config.yaml
d_model: 96
d_expert: 96
moe_layers: [2, 3, 4, 5, 6, 7, 8, 9, 10]
normalize_top_k: true
balance_loss: 0.00209
vocab_size: 16384
norm_eps: 1e-06
tie_embeddings: false
beta1: 0.95
beta2: 0.99
batch_tokens: 131072
train_tokens: 431600000
dataset: "wikipedia_en"
Below are experts of layer 5 (counted from 0) of a mixture-of-experts language model. Rows are named router (the router's row for the expert), gate (a neuron's input weights, with its number), up (a neuron's input weights, with its number) and show model dimensions 0-95. Each number is 128 + 24 x the weight over its row's rms, rounded and kept within 0 to 255. Numbers have three digits each.
After each expert's rows: "comes after" lists some tokens at least twice as common just before its tokens as in all text. This comes from a sample of Wikipedia text that the model never trained on. Tokens count by the router's weight.

# expert 16
router:166117137137105135151149147110131154115104116139115129139128119096169131107194098114123103151143136118078108111142119137119141120103106189112101139127156118150115145159094170171123135124136178075107115106099132093135125121134141078134121151107089126126133144090111157108067129134131129103
gate0:167137145153117116130138171165141076148143163134163122141159134126139136124131128154137122151144149115128133136118117088144119137128131149116101112160128089137158119145140046112144138112121057116106124114122135098109158132129133128087191110155097144154095132129120097096090119177123116130
up0:107166104153110120161112118108139085130133136130155120144092135141113095144115116111117140108131102146098129132088146119109092147138178126061163108137087115149128142158161150087137134141089106126173127139111086109144111172121115159153124125131169163119112158143170128162152136164123127152
gate1:135151116064127233141107137127159140107139143157161094144131114143134129135112145145153115117065113098141098116135141096105118093113121200144105120134169132156131120144149132135120126134113108155142138142122124114137108125145119131110130121138139179147139102140140140114099110161127097157
up1:137133107132182164107105113122180166133131090141138138153140115130140131167132099163097137127162110150155112150076147128102149134114086119135126128137140123106168172116077120129110116110183177113173108139159102134113104092124127127132125134136158140136157141149147119128060120129118119124
gate2:133091165119125136115146161158134153103062115154111159134117106132105124114136143120093150155105128129098103085155102139101136090145102131105120114111094147152112154138117110112131147172130141103107138120120130133163079130128143142084120157152171115115155085081159105102067143131122123122
up2:134064134098154107153150143147095120124142133115099102157150080160100123127154149117123148123097104104112120141152124100133135098124120118095137151112126156156141136100154139133136145158106112187129123109108177169151145099149102124090110136117145130133140121085156093123069082159126111142
comes after: " ", "–", " (", "0", " $", "′"

# expert 44
router:155148163141121122154128134097142127130147164157121166128086131099153122136150116121147119162143115132105088105157131153137156120143088122118133143161122069180110168128133138162142093101150147105110159109118103052138117148151126152126111170144098124152138169133159153113092133122140156139
gate0:124130145135123169148141147156126122130125184153095106124113109124185131127165137135095180169152122155122141124117124130135121141130153134094116102138095087189135129125095074146114123173117149149107121111116081132183144125102149126132105101148122130124147108151166136103154123151118081145
up0:142126092129137105149112113139145151105119108099166144133171134113138134075105098121133136085118100133122130121079103112161150113108139122175135132123133133134139118132122138150157118117124094097120157163158145114103109135188108111101125137146115157144127120117065108219160118131126159131
gate1:100180124121161122134147140139168146127098106183151159124130165116146129097180136134149084139153113096125121108097169094137140114129132106175134110115194115141102134163138120115143103142127126126120102149102104151139119137085140123126098101113095182131141100094134098139155121103147129134
up1:129131127104137147143107103098142094125161152079092109161099141157121120139167137109119145139126101133131181138123125165150104123144099168129084110127103122148141172126080128131125134105143154152121151105182148128150098075137147130099106117112120095135106141132143176127113137134104174078
gate2:091147135190108136105148134084109101122121118130142159159094175146119159150131093154112092102103129136110134142129138173137125117147114110079146091112108113157123111100124122161139148138138121167152120147106148119102131157148124127155169132139148140146154113145073120104094149153179089134
up2:133118112158144099094147094094106102103165154119152117123153135148153099121157121118169122138126102122155117163167121141123117168126156141111105086094116165133146115114140136092133126136078131134142128143158098119103108124135101123117160102144109167144099112090136082132057179118143152125
comes after: "0", "%", " |\n", "4", "3", "6"

# expert 49
router:147155140135154143105100106104118151155095079109122156092136132138130166116210089105136125158105139085109121134132081075135168121103120122109151153124143111138143137136133175122129128134107133136121141094092114097154125140172135124121119144123112132125130125143141141108092163122198139145
gate0:119126100090111145132157106153163137094131095115143126132115128123182139127117132146090141128116073133136133110183111124126133102158058135181110133101086136116158108121149077118138119130094126145194127108101109142161122154142117123109104108150148117112157087113121106126118109100115144124
up0:134123089091106151128132104122112132104096161083126123141130105127084114131118093162135092131136099136123086137152159160125154101141099147094122112138122162106104111091149105157100124184166110168173152127117141137138129134127140124139157102132155087149148086116114081110162137124088147133
gate1:124160100108113160129145108101111119124125143098136140128167118098129112173131103138117094145180157077105126103163127131100144116157129090097105136140078102137127120131166132118085140090109130127122135075091148100140118182138144156088142134139130118105145091136134148086133104122100134166
up1:141141111109124096161091178106140092131126128138133127079121146174167131123097103126126168144102133120173162131100142141121155172102125173144148135112140160158111130153105131145159129088128120123099159116136155128123123132157120167120105137099184145173118133136138099156162105170157135123
gate2:092177125116151084123123085185146114138186137137095124132094139090115055100156134160157076129101140158106137107135125140112150140141115119102112138121108110142118118132111097167187072117139117099125100126151119150137132143109107123117126140133141149107144127146104145134125104137133140112
up2:121128144118156118128128109126079108129130105145149142139114132094119124148111082144104125152130120095135155119135148141147156115143151083104159137109117125150112083111134095161187124189097105119138157080151117125119103116121095140125114089170107099151101093130143169147104097096101114170
comes after: "1", "9", "0", "2", "8", " (#"

# expert 2
router:153146176122138119138108118131126160104092089100144151116113111111159186112159134139113117165101159124100107107193147136128152105149102129140141095161130088124110138167133176150102116142171138130117156140100111129151124131141134128137111147123128098166134175096185130139133142140163153130
gate0:125150123131099155174138141104151156130091146129074121104173151163151138140153109116087122163113170151182126098153105127123070147175137117131111119162122115068107102081128131129128114124112120133174113122111134137181129127126150134132124128148094116129106130127126158116136110085124128102
up0:140119116127142124110127117070113138153137113112130121140115128123118094062139167126157141135150126149119145098098151115095121145081100100104137078085138133131107174147143102098138170163150155177096145154155142110119145139111095119100115171133103105134127161114114117170100122135166121142
gate1:151127154128154137130153091133180123139141102136107112151121179153111112127133142140151169116098110128146113122117132163133086126141125132120132112114092091143111133128109152121160121128149125122145052150088070144135130116109112104154141120109104171098097099169081153112148137179138140156
up1:154116122149171104127183141154146117125153120135101120104138139156096108135143116149131164136130161135108118131098134129104109138097137146134139124118074113128128103132136157111153137113129088121171041124122089164155124119112128108150152129122101163093082124154109143102144141191133127164
gate2:138126142088108100128135133144123145137134152114129134147149116120145123140106158134104110123124147111114067127099089107125100139118111137133127088143142125138102120113108120136140113132146092090160162096163187190113102098175142136114126135102143209085127190111105128141137145137135131121
up2:104123137097101112114129131149135144131151132108120111106141112123146129113088139142137118124126161093106095131099084093113103139117092110145130117152125109113147145098114122148150122157211117122165160115189170160113101086152139130101118142135143201079122151108112140152132117125132127111
comes after: "0", ")", "4", "3", "5", "6"

# expert 40
router:148132103185114121144127114109137146125129132138123180135133159115109155095148131096155113145137164134135131109186102108137145130119091139126128121155131132137138153135130156151121106128129127082117115098120096074148134161140124110158184182115107109157134167109195129152093147134135174135
gate0:147142151106093141157111140122182116159109134110083108081148137122110120124091070137126142127141170108118098086114123108146136119114125118115111138145093112127091146107126133121122132129121119096165090120107149156128126137159151169167129076107107126122102093132161123174091154153167105157
up0:148114121104147173161142121104120144137122071136129134093133105151107120122107109194126121148123157122148125133127121143113159118127126101097121193098157091120127124121105121134123126150114167123145117134172167134128110144090087130106134082089147133122167098113173127184153148151136097137
gate1:142126092177150155139138121134146104105159108116145099153188140116129124089090125109197145106139155137118100097142146093144138120140130174114116115157129115138154105087124126158111114131120147112162118145138119115157158169136137109162132095107101163151113122098131180160092127138134096124
up1:101134110153170115084116159120115138116160151129150166129140127142129137108147101093181128114138149129134111083113169139115130101089121158135129173120131167168136129120138112139127133167078147139101108129133141102134163146142077106117128136128122127191153164148116120172109156084132151098
gate2:175106145124105125135148151154103122140103127092143101160108118145176130126142134092101118129089134136112122154149107097158116151129163150143113111100090131104109142089137151112115132046143109156128132094144108163160167086130118138178128124134140104135087127153113089107137169129123122137
up2:146133096163106152118116110097124168097168130139152139166095125116110136143053140132151155126109097140156140110140145109144139129089083118167153133118149115080146138115129124113121135159172128093117143148122111088121135111144149130175122134115123097141197162112129151082144117127139133112
comes after: " to", " the", " a", " and", " his", " in"

# expert 23
router:175144145138142125179136135115129171150130129130133157112116117119139121133185070117120109163140108141122088141140154146113138128107102128137097157168130093137105169125102168131147119173152118118118097111116109125203129135125100116134122136131132101187105114153163145117112130161129164103
gate0:103119139126130127163161112107114100159168116121163125147102130184095150151155102110082124113105100142190138140092140094115138139112141124147151171097100094106128118121120139126087135142095125135113089131073116087111176142107103129131142116112133115151134124112149135162136121103075138112
up0:129128145173084130117128110087136130144123120149098103097149155072116136147082133112119128113141115150091113093186083084143124102122143168142061134113146113143139158118123138111140086067109131116129126132133153177124132134138133103109119122163131158135152122105132129138173125124109108144
gate1:131113140120182109115129104078133116100103118126153157113177123114122133161107084093117136123118084097129150128112159160095153088118145167126121165140132071120095111099135149145128138169118132102134102106121113104146127126137157112096146132119163103169116147140165158125122105150086162153
up1:093134137133151115106143120108138145148144154113162108123190151132141134131133179141159117102142153096139143126098106127116157100135100154105133118111100115155130182101107143190118117103142136133140111115160166169158116067114121111119125148115156177146113122093114106115135127087109090144
gate2:183113096110148113129121098117140118086125134137157116126130104116105106093100116065120132138118145166127144115119157162139175125143125142179105165150134127121092156114120133097138146131136107108085111164157099089145121139120143155106089121112127079083117145122135112109152155142135166082
up2:152141160124136147149124139133089136102117109119130147122148126111153141109150121119118169113087129129113161067114121113152073137119138114164109132103122144109126108128160130090164171092160121123112121174153119122179126091152171104190123127145152154117090109112148097087126159146137124127
comes after: " |", ":", " (", "-", ",", " \""

# expert 50
router:149132144143159157147141148116128138131167115124096157141122156128155154121129107108128096162142130079085088144132101144140181141108089165112122099148137108149118148153137144143108138132125133087158153078119108077148144129173089102119131156141112108164167129134178152140132155166128142120
gate0:111154146145140124156119079101155123141146176112118118147109162140117153128132105130132092132151114152083152127115109120103122116105145171137137131155127094129099104136159071148123117154090104133166163162111114102134101119151096109145152117120109147116175074113140139109093094118101145073
up0:080093140132165138131147130170127117149105112103147141130113098158141110109133153166124091134145125155188161184151127132145133093118111116093145110128132132176166119123113166146117136126124090157121132087146086119091120190130116115155135141130130145161148113140103148114099153098118135161
gate1:148166111155112082170140126112146099126123169135104126113110140131114138122150128137128121125120160164110124127126191122107106179164177097081150115142126117150111102091117103147147099130130155115100123097148136148127121111131133176156150114103156140081097138111094106096094098091107133138
up1:136143098086128118145063169154141135137131098115152125124116149123094138122154126155074149134136130099148111169104137122111133101150089159091124101098129117098099094071119125157083105144127140183122107140095132112142143154103101118136122125114131134110138148123111160132186132154165139131
gate2:158109129142142181181158169141105127114124108134122122158092146116143123120126080135096099079150162153141145160141106117155093157116101091123085126104100129111122167118141130134126107151097132159104147146087121108147130079154159120127124135164118118133130144120089140110150161123184134128
up2:131110104142119123079123165112123134127134072086120093122131130149140137091117118107125096123134152157121117148156121094106156087104120165135177126119135129136135114145177151115152130123113134104127127112089157125175133158138121115052160087131126116138119108152109183151134128179141105132
comes after: " a", " the", " of", " and", " with", " for"

# expert 48
router:132178139149143145139132087122112142132128129113112167126096145140116139112148102151126112148118177085099114117139118126131125145099142152139128123135133082130163133129124166137128093136113137126110169126126134088167138178121132110161083173099059114140115158125186147119093116163135154093
gate0:155140105129112141153166122152125147130099142150142097127121095075118152150090136090100155101084065127131147124144155096148090081138156131120117131139148120142107140123116157114164125076095180157094144138111094136123157104114117120148094123142144107095105153135119101150128118110095146139
up0:106154112094136136117183154145139181155106145122168118105115074099121173108117150135111134113114113109118157144108141078135117132174107116151143116162132105096118146120108130101101162126130113130068146139090149131142129145126131103131137125171131120167167203119132116124113131120134107114
gate1:153120160131121111104105101108103096103113077153100159116083113135123109130092108132150120118143138162125140125140131115095160120129142133117159103126104126122161142129106124128138073146117132101118120112139098125170110131218130071118063131153139135163129152127105109105140121120130171141
up1:140103076148128112148112113121108163116142142108135155130126157174134101115105116129096120159135103109122133102087148116149130130183171148157124164112143157128136103095164152136125140082145158113147073101117108098082144140126146145091121072106144115166128135122138106136144130139084096136
gate2:135120101110092141166099124113166155127138137084145092117126102111110138118090092110088122130140127148136074099122146136121157136141118131116114138136097139090120172154107157130095142116115138124198114128106094135098153157139140116137115092128099154129158098141108158147147113202114115159
up2:103102108109143150090074122116138096158137124152161126107131135119143121129142148129151125147142114094105109155132111152130137152125088174120139133138134106130122100140176081122125096137076160109131163130134149111099090167111129068135126135113134077109111139135161121091095165116089116165
comes after: " was", " is", " were", " be", " also", " been"

# expert 15
router:143132142128138120165113120083119124121110114130101158124114130116139171100152102146129081197100143099115142123132116145136138119147076144150129134141124119124103115114084171166114124142132147110154151094120115091169139150095125123131143188122147115183109123095132121142096177136160153162
gate0:123112130160117104141131141110121093176114120141149155155119084117151116108119142116191136134120132101120184110132125151075170114114139121095081117151143092122150159122128126101148177115116115141072145083131110125134156101133177107089117134170135164118116127143136139146114162147134136121
up0:091124094127123098105109133168109173111133099113151137135145142143104156141135114142097124184138109120128106127131142130104138081110088144159128143105128148137191109146123175144048152116109126126117153133167163158105108129105146150133139160102139132151163091106166116115113119136139152129
gate1:112139148111185097134073165133087118131154079128118110128140130118125122061130126136149127126130111157170106132146101109132130145139108141066148145105135121122116120173126132154156100141122173099120152104113136099065128110135145122128139126086140145149135130140119168177140149151135105151
up1:091111134113117149155149143135162115120127121102147166142085135120171155120131113125103145106104109115124148097134135127135081130119125144140143178095136132127115080059139173176120128134075106141145143130116128107080115122162115161112110103111131102111165155126131125121143120072120179127
gate2:109131108129132155095125121152155143126144113134131134148152168115137148145158126121123134125071130082164085111142090140094120156088138151088111153065146138124110095145124107109105143123137165130125117150094101145109128152129113139096140122124076110141136135093130115128197141130114153067
up2:163159140131127165169139153089109141156117132134146119138107131126102121094164144148113124093154125151148151102117145135129166148120109177103121135108140150115103145163134157139132101136152146168167151144100139074091113086165158118096093100098146141130140098178141111136126120118122123181
comes after: " |\n", " on", " in", " (", "6", "7"

# expert 18
router:156112147142151142136095124120126124147124161122156127120141147143124198124146089113143082179113140118119150131158152151126128134136112153127075120136138113146114149126113155146141124147127152093108095114106094058147168124132088134155099158120114121143123138143181107129092096129171153089
gate0:129110120122114103143132143120139112108165124097110155096134181145178105079126119088148129125108156168115121153138102109114085087176124157121120129088144178143104178129113113147095097138130071173140097090126116152127126117133131100120133116139131152119139162109136107098126097119134096129
up0:138121136105120118114115120135090081075121142155111120166105104118133102138096097109130135093104162133116112143137108156112133094196138139172095127108161091123127141133126115115135174130142090136146136122119169114181123131130159147154114131151092156112116139177124143147132135081172096133
gate1:137151145095137146176107134135119152092146154137087115090125131115134119145082095128149119107140150090165149148135114109124155139202143086096140141095146122117145084131102136176119135185161089135108119135115126151140129115123106114120116134113156115139107085133164151139154109146103145092
up1:131082084093146125109125147118113121116121147138159130136149111121104160126119141157111189141143099160100138098078125114122148125127130158157121088186131154135098141156162119138163091101100129162139143125140090111146168122089115140109135103124113119144121161086085161128165123152152141140
gate2:145141148068125096144124147142104129131123110103108120184107111162154118156113140125136132075116140059137103137127132136146175162174158071131098122118194107128106127145134151127090103122150105093123122117117121121120139170110156132092120091129099119105131119120132149136132148122151115139
up2:121115114091124090154129155091089159105119120118114136093103147133155129164092108149130149134145123117143076156100140112142146107164135135121175161126126136143100160137158144131124159156178103146116093167159140154164097131139168095099103078154143160125129127144155096122138116144125154145
comes after: "0", "1", "2", "9", "8", "7"

# expert 6
router:160115150148157130137127111085099140151102119097114135147111121102136160107137071118108091157123115122100090117156136152157135109131130163112146148173118112134119120111144186162125110106175115123158134108113109070136129137141094124136106148112096094119111168165174168148121155134148142153
gate0:139111113139171107184135143130125139125105122155089151144113147095105103091110076130158156098111130097179125142111144122084126149110086151139148119156158157123166098158126118129162124095125147140154083110179154115146093108137139127123091126096146115170139118132126169140125138106141137130
up0:150125151087107152082119110114161210152102117125120146135140120158138113150114135110105132128167145136131111119154105147077140098134114135134136171096126124106107147119145146150125126094124156112143128085111123136133132076096132120113163138098177198142127099128124137113079144113142118115
gate1:138120133150071109127150145094155092143123120073137114110113132179188147095161143122100160117153105143133124141116104141143120147157110129119162155146161148150127137100138108080136160181131167102099133123107134132095106160127131165148118145094137126146141128087170110116095112109140122122
up1:153093132124123117141129116116109146072125157140123166133146107133087146079086089148143154130157136124143131108099110113161141168115104141155115146132088134059134127140145129134145119122165110140156144137122173090125140167124094072136158135134118129148130131155077155130164129172119131126
gate2:125152135131139133073129159119146149122178108150097126104124085170201175170115112155145140094148133168134148143137106132087095142142116146131116128119123119153123146121147123150151127118114103161118123140131152124152107088173130126117121141155157158106132143130187138114111120088158092152
up2:117104135130097134140117115137111096147126147132106161099105128099108111119136163073125150100129081143120147151088105140116176088125141123088105145175127118145099177170142105106120140154139150142115143171076133162125145139111127126165153105128086123127105092105091142131115113172119140109
comes after: "1", "2", "3", " ", "4", "5"

# expert 62
router:165112141093127120164108130098100145136108130119101136116097135129147167140153062141151103160102135113109119132161144122113158136122131184130104155152102124164156140115137170104168086107151110097135120164080130117166129139122121111124141147135118112167130142133131153148060106155123161123
gate0:162149113105102173120100119134105171140131117140126107165131118104133135109078134138121126088108179118139109111125116098147138154123083138150102120134128121171112138105141148121119145133113124134147152156128144071154129124140158136100135130082177194138136106100080118152120107130153095079
up0:107145100161119102125154150112181142107131130097155112161145164134115104116158113083145157108124079139150104119099119156140172147123165060130162092124160129123107127126096082136123100147111173160126130096107137154145116138160109110157163109108133120174130132115144145124145137143110116140
gate1:151126154178124104150086110128152102112136164132140130150165133096156073117144136112147108054160152091127144104102127104129137119149134104132126136089162100101121119149127110085162142106142156175116122178131133114136099110123097090105152115099133161120117126156115153145145151134149138128
up1:087119122138123113154162144113109141182108077116118127107137151108077110147132165116119145171126126153168087106127139092145151137139114081119139136130137135131123130113042148135098155109105142122100122095132122166141103159148124124190150134122137168138133152130134140114096124137114099136
gate2:106129143150116138155136148111087110075125111112038118094178140113138141170164093110135115116177110128143152167117093118144135128093126137127102125105128129146130133083099109130103111110147087121114115090119123120155126127139160124146129147144125141116163091128116157138144144120081150161
up2:100164119131139124105129141136164147136122189142105158140143123145112114150119119116152111147129123104154132108100145169138161106116136089132190106118171131157135099136075091178157136117100135127110111099125109131096157115078182159114146138108118158115111155149131151168131097116129139114
comes after: " (", " \"", ".\n\n", "\n\n", "===", "=="

# expert 33
router:117115166142140117128122141079156144100146122143128152105140165099142165123174089146137129163107109121071126133189100146177132130134106144132106129123137113128157125140108135170157135114156119108141152103132141089186157143164097108128140150095096108142114165129159154123108110122163145146
gate0:119132121142168134113149134125123179168171135114127138097127085087132152120173137123163160108107159138133123130113154157136121100123130115124127095137113087132093139106146110136120120082110124169132113060112161168139167098151098135112147121083133109162120107165116129100100130104141167132
up0:156131127150124160131131122132099143130156124095090127143125132112139090125158131125144154092144132131153117129108139139152110150099130151164146073103125121131124159091119115139100109153123088174129105095153170087158143114147122142162139068099138103150139144128110169119109065110133157074
gate1:131097142088098116150145137114159127115137112181139106161136137122161104129130108111165077125083147167143133127066176159109171112160137136119133149147110130170115113165127104130152108118104172124145099192090144124155135125111151145124126127143132124103117129098116116146134113083144125114
up1:134137110123147107152127141125149133154134144110106160074115118152118122070121173155154151112117105119050126169142132161171120123085089102144099127101121147093122130100160131121126164168124132156148139120095117129129114136126102082149144123105144108085086118137159124114108149124156135107
gate2:107129124131142149119096104097133119115108143136130101172109124143144161155133133135163136107182090115087135110139096126135095158143104170118092119137091075100085124149101100137182171121121125143144171141137145161123124095183113138163082113167137138107120137139136137123125127158118141128
up2:123112138106136142128115160130108168132129135147100133098183145136129101109129157125122121149144124126170133117079113133154091131052110114151150111113152117094127119142108127118102076102180090110082114121126127151108176121163119125095113140115116138144128145111116145189144102121129081116
comes after: " |\n", "\n", ")\n", ".\n", ";\n", "==\n"

# expert 46
router:169116104144116142182112127110139140116103115103118157125136160139126170128156104136103133122117149100100106133142148145132158151155129130135095118175120126114146202162086160150175122127131153107145140113118104094148133108153129100132148133144118107108086153126186101143086112153173107128
gate0:122095160146098159167203155133127147132151176117109116137108120109130111135135157113142156134143129146151144120192126093176112136129109129108130091131114124130102117161093128180135169131180093131132081081126090108102105122109119118123146132123134150108116146109114108121134094127131142143
up0:155075129121116091087084145123139120119133115123150154129189141134092167121130100159112117103173124125127138163131121117126183132124124102118129114116152141087124104146124116142142140145114154125098133122160160152181099141141091115123107125076121158170103141089120143126111142182107101133
gate1:156104116114106145085048131105110128138105081140159110090131171111117138145081075109123124138150122124098106160151124169123158102143103133149130153148143134123097131119078141125149141128121141105157149127125125087118121135128143113135152100132169133119148191146154118109109116124154134163
up1:131117153153136145150121146121086087094133109159129078122114121124170120145137158147133115116155108149140129140091126126141133164127136098170161078110120097100132167091115143111106112156106117164150144137141139130107151127110130120114155152084106163134136140146161179126129168146158154061
gate2:116101150123121141151162089099143112145153123149137110162140138140131111112152128142110162089150126179149100121148182093134132147121092104147123169117112121165128104107163153133113121148107124146109146119130187091125139132123185133141138177083152119111130117092122167108113103164138150166
up2:098108164148136145135164114156108086156132095147139120139135156086127160134135130100101158162149128156103106095157173168134112098141163149092133137115107126177129107132174103094130124116145161153115141115100116117139143164108144150144170127131105110115161088146152110108091121098092112138
comes after: ".\n\n", " is", " as", " |\n\n", " in", " with"

# expert 42
router:164121129118140147162114101108088133139135124142137163146108123165139110138181137125158136157140137115103109095135117167136118148142078152145126113120126079130114127166146178160109139133156118107151140121082126062172127122135115119177137152113100111156158133121140164146067137128142148137
gate0:107130088076115098124135106158083157093111126136140081148097112155150141121125101133162128158094134103153164152178149092106104115177132142132085112119086154126131152103104150128148127080141144120138159121140126155172130127128118134153136135126153090142126094139112151131122122144175097135
up0:136122089098121119103102123124081117138160126134122096123154096104135114149129150084143106164146128115110134119098127108090085133131116110135154147123139164127140146108089161156117129093101125085122155155146179109148110110100112148113144111164078139118134127094166146171130064149161120123
gate1:071120069130129088115110145122118078115149150116123108138134110105161147123154097114170120106110100122125171146143114110121088164203150175140122166138122138129133128143138140131117162125095157134119117166117135114097081120151109111104140160118119121119106119116143072149125126141159137138
up1:114128127095092154160158078169102176113130132142179114139143142119108129126101133129159114138090104106133124120134112093163116102077148125189116144093107139122146133148150077124137139114176123111120135128081126143158129136166131139106124089144115100149114139144126153129080107091148121113
gate2:144142090119141156140095158142123118121108141127142155138144095120130101171154153097091161090137173134142103130091139161155142129113070124147130144112141123132140143132118102155085145153150132116150071132106146144108150180132068084130132094110140094111129127117180133145146143098130130136
up2:119112113108161095122111126126167129094086093095136135113136101143117101156137144101157112103116133102097099154100125170160100111127109136100121105107111118138103155099112150102114152108135106125113103142096192068158126135148089137109138120121160074111142162123104160129110105098106132145
comes after: "2", "0", " ", "1", ".", "–"

# expert 4
router:145120141121129134163127144109125165139123136097128165124075111106118151127169112098121092121144135133075100129155109124149146131108082156132130139158143112110098123119119149196148111149126127107138108125095106084151103127146110134145151164117108134175089172094202124127121139119124152131
gate0:168126133136102084121133145089135117178107148121144111084110125142130139153097131148094163149141079117122156100145170134115124165155158113108145111101098157100151116108154161129095130140147155142123097123120094122144098159081141145115187141131087129123134091148162132141138163146102109130
up0:092119135114140155099113135131153128123148147115108132123078098126109103133130168075131088110132209137118151130156136121150143129136156117146132111140122119178138145143137116145136112136128107101124127094152104119082152133184151145126170116113145120109095192131135104145176153094146146116
gate1:136145140131156083135186141143095120110109135114133139129151154089121123139176137095128151116112099138143063122126177137106147135103131112137148129148106132101147120126136134105129191151103133142090098132110100123186154145131151094166140147095140096121137132167115181098142117109119140116
up1:120092150116113110119172139139088158141054121093151134133112137106127130087150132103110137154111120160132115148127133149139166144178113122071151128102144145111096096134141129125155120117115148131124106102115074131101106147143138130147131083108113080138155142127160148124194142147106142141
gate2:148126108150144162197148119163057155123103132130099113149089157132130119142108114113107158088135157149107137114112143126102103124136131112124157133122140127095136118100142102136130139113174091125105114131100141127147156113128101173151185090139132134173144115111134116098114169088136130095
up2:124100136121160114133055143115126154124166141153115164123105151156118126120148113084147128124160133124129124104088119160104179098105117165165175102167142124110120101105137122137159131132118111142121146144178123168148126081122123107149138147148108126104130160115116118164132094147147144071
comes after: " the", " and", " a", " to", " was", "'s"

# expert 17
router:146101147153133123137153132103136154112112148107102172110095155153134142160153100118149099142151152130106123126123128153159156104142081132149094124144162120151125140133121159158167095148122134064148148084084072095128128155129116114146128152145122103114151130121165154156131137133171179115
gate0:131164134112091115114102135130144153133170143126145115098108149092128159132111134120114126146154113120102173139132111110148131135112125104154142093145104145164102160119138104120157107113166157124146145100164170099076136138142117158170085150127106131146133115147107099118114097068157146065
up0:159203134157134128100054118180112112131119130134105138128135160130130125097121146125100152153156152175137112115135149149103104130138113148153138102130140136103144164096116143098107132093141108130167167124131142130111130096092126156119114144127160189124122149154125090150123085151137117139
gate1:109128152089105161142124136103125165115100170119140154082119173141130105088099148138157110113132153075158101143126148144133128125133131115097112092105169097125161155121119117129127160140105154121131120157154153167144099134088093089089126103159166130154143127135165115139095109146103122158
up1:135132133148107107118107117128110087103131093097155140119151091133128165125119146131113112097085159097114088103135108113102090154128176130117123131122128136095185123105130112084164107124135110109122164173156071140097144162132181104148131157107123129105146152110162152093138134111132137123
gate2:126166130121149146125090151152120139099123161142157072128109090114158102102121081152156138153152136119127123096143126137133100111148090149144133121120094119174149167113147119133145112107174116164105116145157165160118120133120100150125117091142120158149106151129137098114094120115159093196
up2:095102154145125121129165107158120114120103118086165090160137089107152120128137134136122128155101116147127133139124168103106159139137144096140161148155098133116118151124116123098129131130144103153127067090077130136121147139154136164174159114111112074122157154131149112101130180149096084145
comes after: " a", " the", " and", " of", "'s", " for"

# expert 53
router:135124147169144097130144085107126148128100125117111136134141146145116144125137116138150094202161127103139096139153153155126129112159111156110073133116130106108099156144112134143106092166157166095129154150106149120178176138119114098093112176123114118130135155156133143125108132076137116155
gate0:107122115096110156122137116105163106140171117146123142172107145145136126152102116098109103140118131131135122130129146128150127129135134131162150145135068137098124166143129117168143202140113115110157096099119109190130104121139123090079133129135111129184169127114151110117068161108114126140
up0:128172113143123142114116181166133141171113139161133150147097137090149126138153118133085160106119095164162151138151165103096142150098134128105149139120124148117110144129147119139158112137161179082121170097106126148104137125125134168075146144127135093129093141109138104121155105087148131097
gate1:179144100135092099140122134129134151152167173125111178115115090129132119109166164144141123134164115129120096130118099124083103136148099171085113148145094127134142158126145144094102096169164145131177130154107101128074184113134122134128113133138110154120118134158143149126131156138109115127
up1:100132118106153173100124077129155140088111104175157123154141168140106159127113093134181133146112110098138131122133128130135096120120134151139175113141118121122142120104127091167126138105155097153126122157156117165193094101156121113151124137122145086139139186116131120132146142142132085114
gate2:087138133097145117157131132129135138093126128125115094141122120114137116129170186125110115120183158118087169147130118155106098108128099151175124094110123118160117179124132155104132135124172115122124135133164118109115113140116130151094118138131165192116137124137136075118164127167169148094
up2:111093148157127165093126120137142134147123074105095132129135162162119100157127125127110113176154153152111139150144137135139147158162087140121154157113106118109123101113133114087132116146125163155138119160119125154161150111116085093155110124140100110107145170159166131153084125072107160099
comes after: ",", " |", " of", " in", " New", "-"

# expert 54
router:144127161114141162142131083082128135134133150119143126108080141123137173116136115154117073125122133124162118130125108130117177104140061140119105149112111094121152155142120134114131134135179180114151163117102075110170161147131108140142134158114096123161148154122141167121115100149132157137
gate0:112096135102123141158143151107088116087147141124152082132137129115151131146133132148148129136134131146107125142096111158113097104126173215171140134114140135141140134115109127130092114123151166134122156125096141139124119186123102134123098099157098122129100118167199149155132125114094092130
up0:145166108116169141141103104156095091126118143079150134103161147117120101146144098180147105109134114122123149098156136133162084090133099148174099135142125130135149140106111128124180133136165111132108110146131136162142142133158170140139131135147089149138101096135145106077151115086088127120
gate1:143117159114153113127150119102075145155159106174111123118110101142115156134152123107119104088131147120166125149096139116127132147144144206130121109131130126136142156144091093168118151139125128148111110128106129173101140118140122142147119078152117110111124147137123077133064135105113183158
up1:086109099148130124128146133152163125156096122133145172120095094082146110117125105114108114147121106142114096110118156170103128114085112110139140125121143117155104062129174134142154118120149139147136153133144145120146143100094149136114134147088105132092101091128122178102187121162154127164
gate2:115147096125177126172168116164149093152132124118110115121128103077095115125153153136100096154105115130135129092161118118061117172120180123146111121162135136125121132154109135117074149122135134169098106116119141170163148152156130114137129162156100148117162114121160118142129109121150136109
up2:138124129141120139132089145111104154101106138125167108140115173133125089135148134123161140150134123133081169174129104137171150094143100158093118128120094169138120134101128159093161109157143113137178152164135167127115087133098144123124166089114135124127141153174125105129112159161085131122
comes after: " of", " in", " to", " for", " at", "."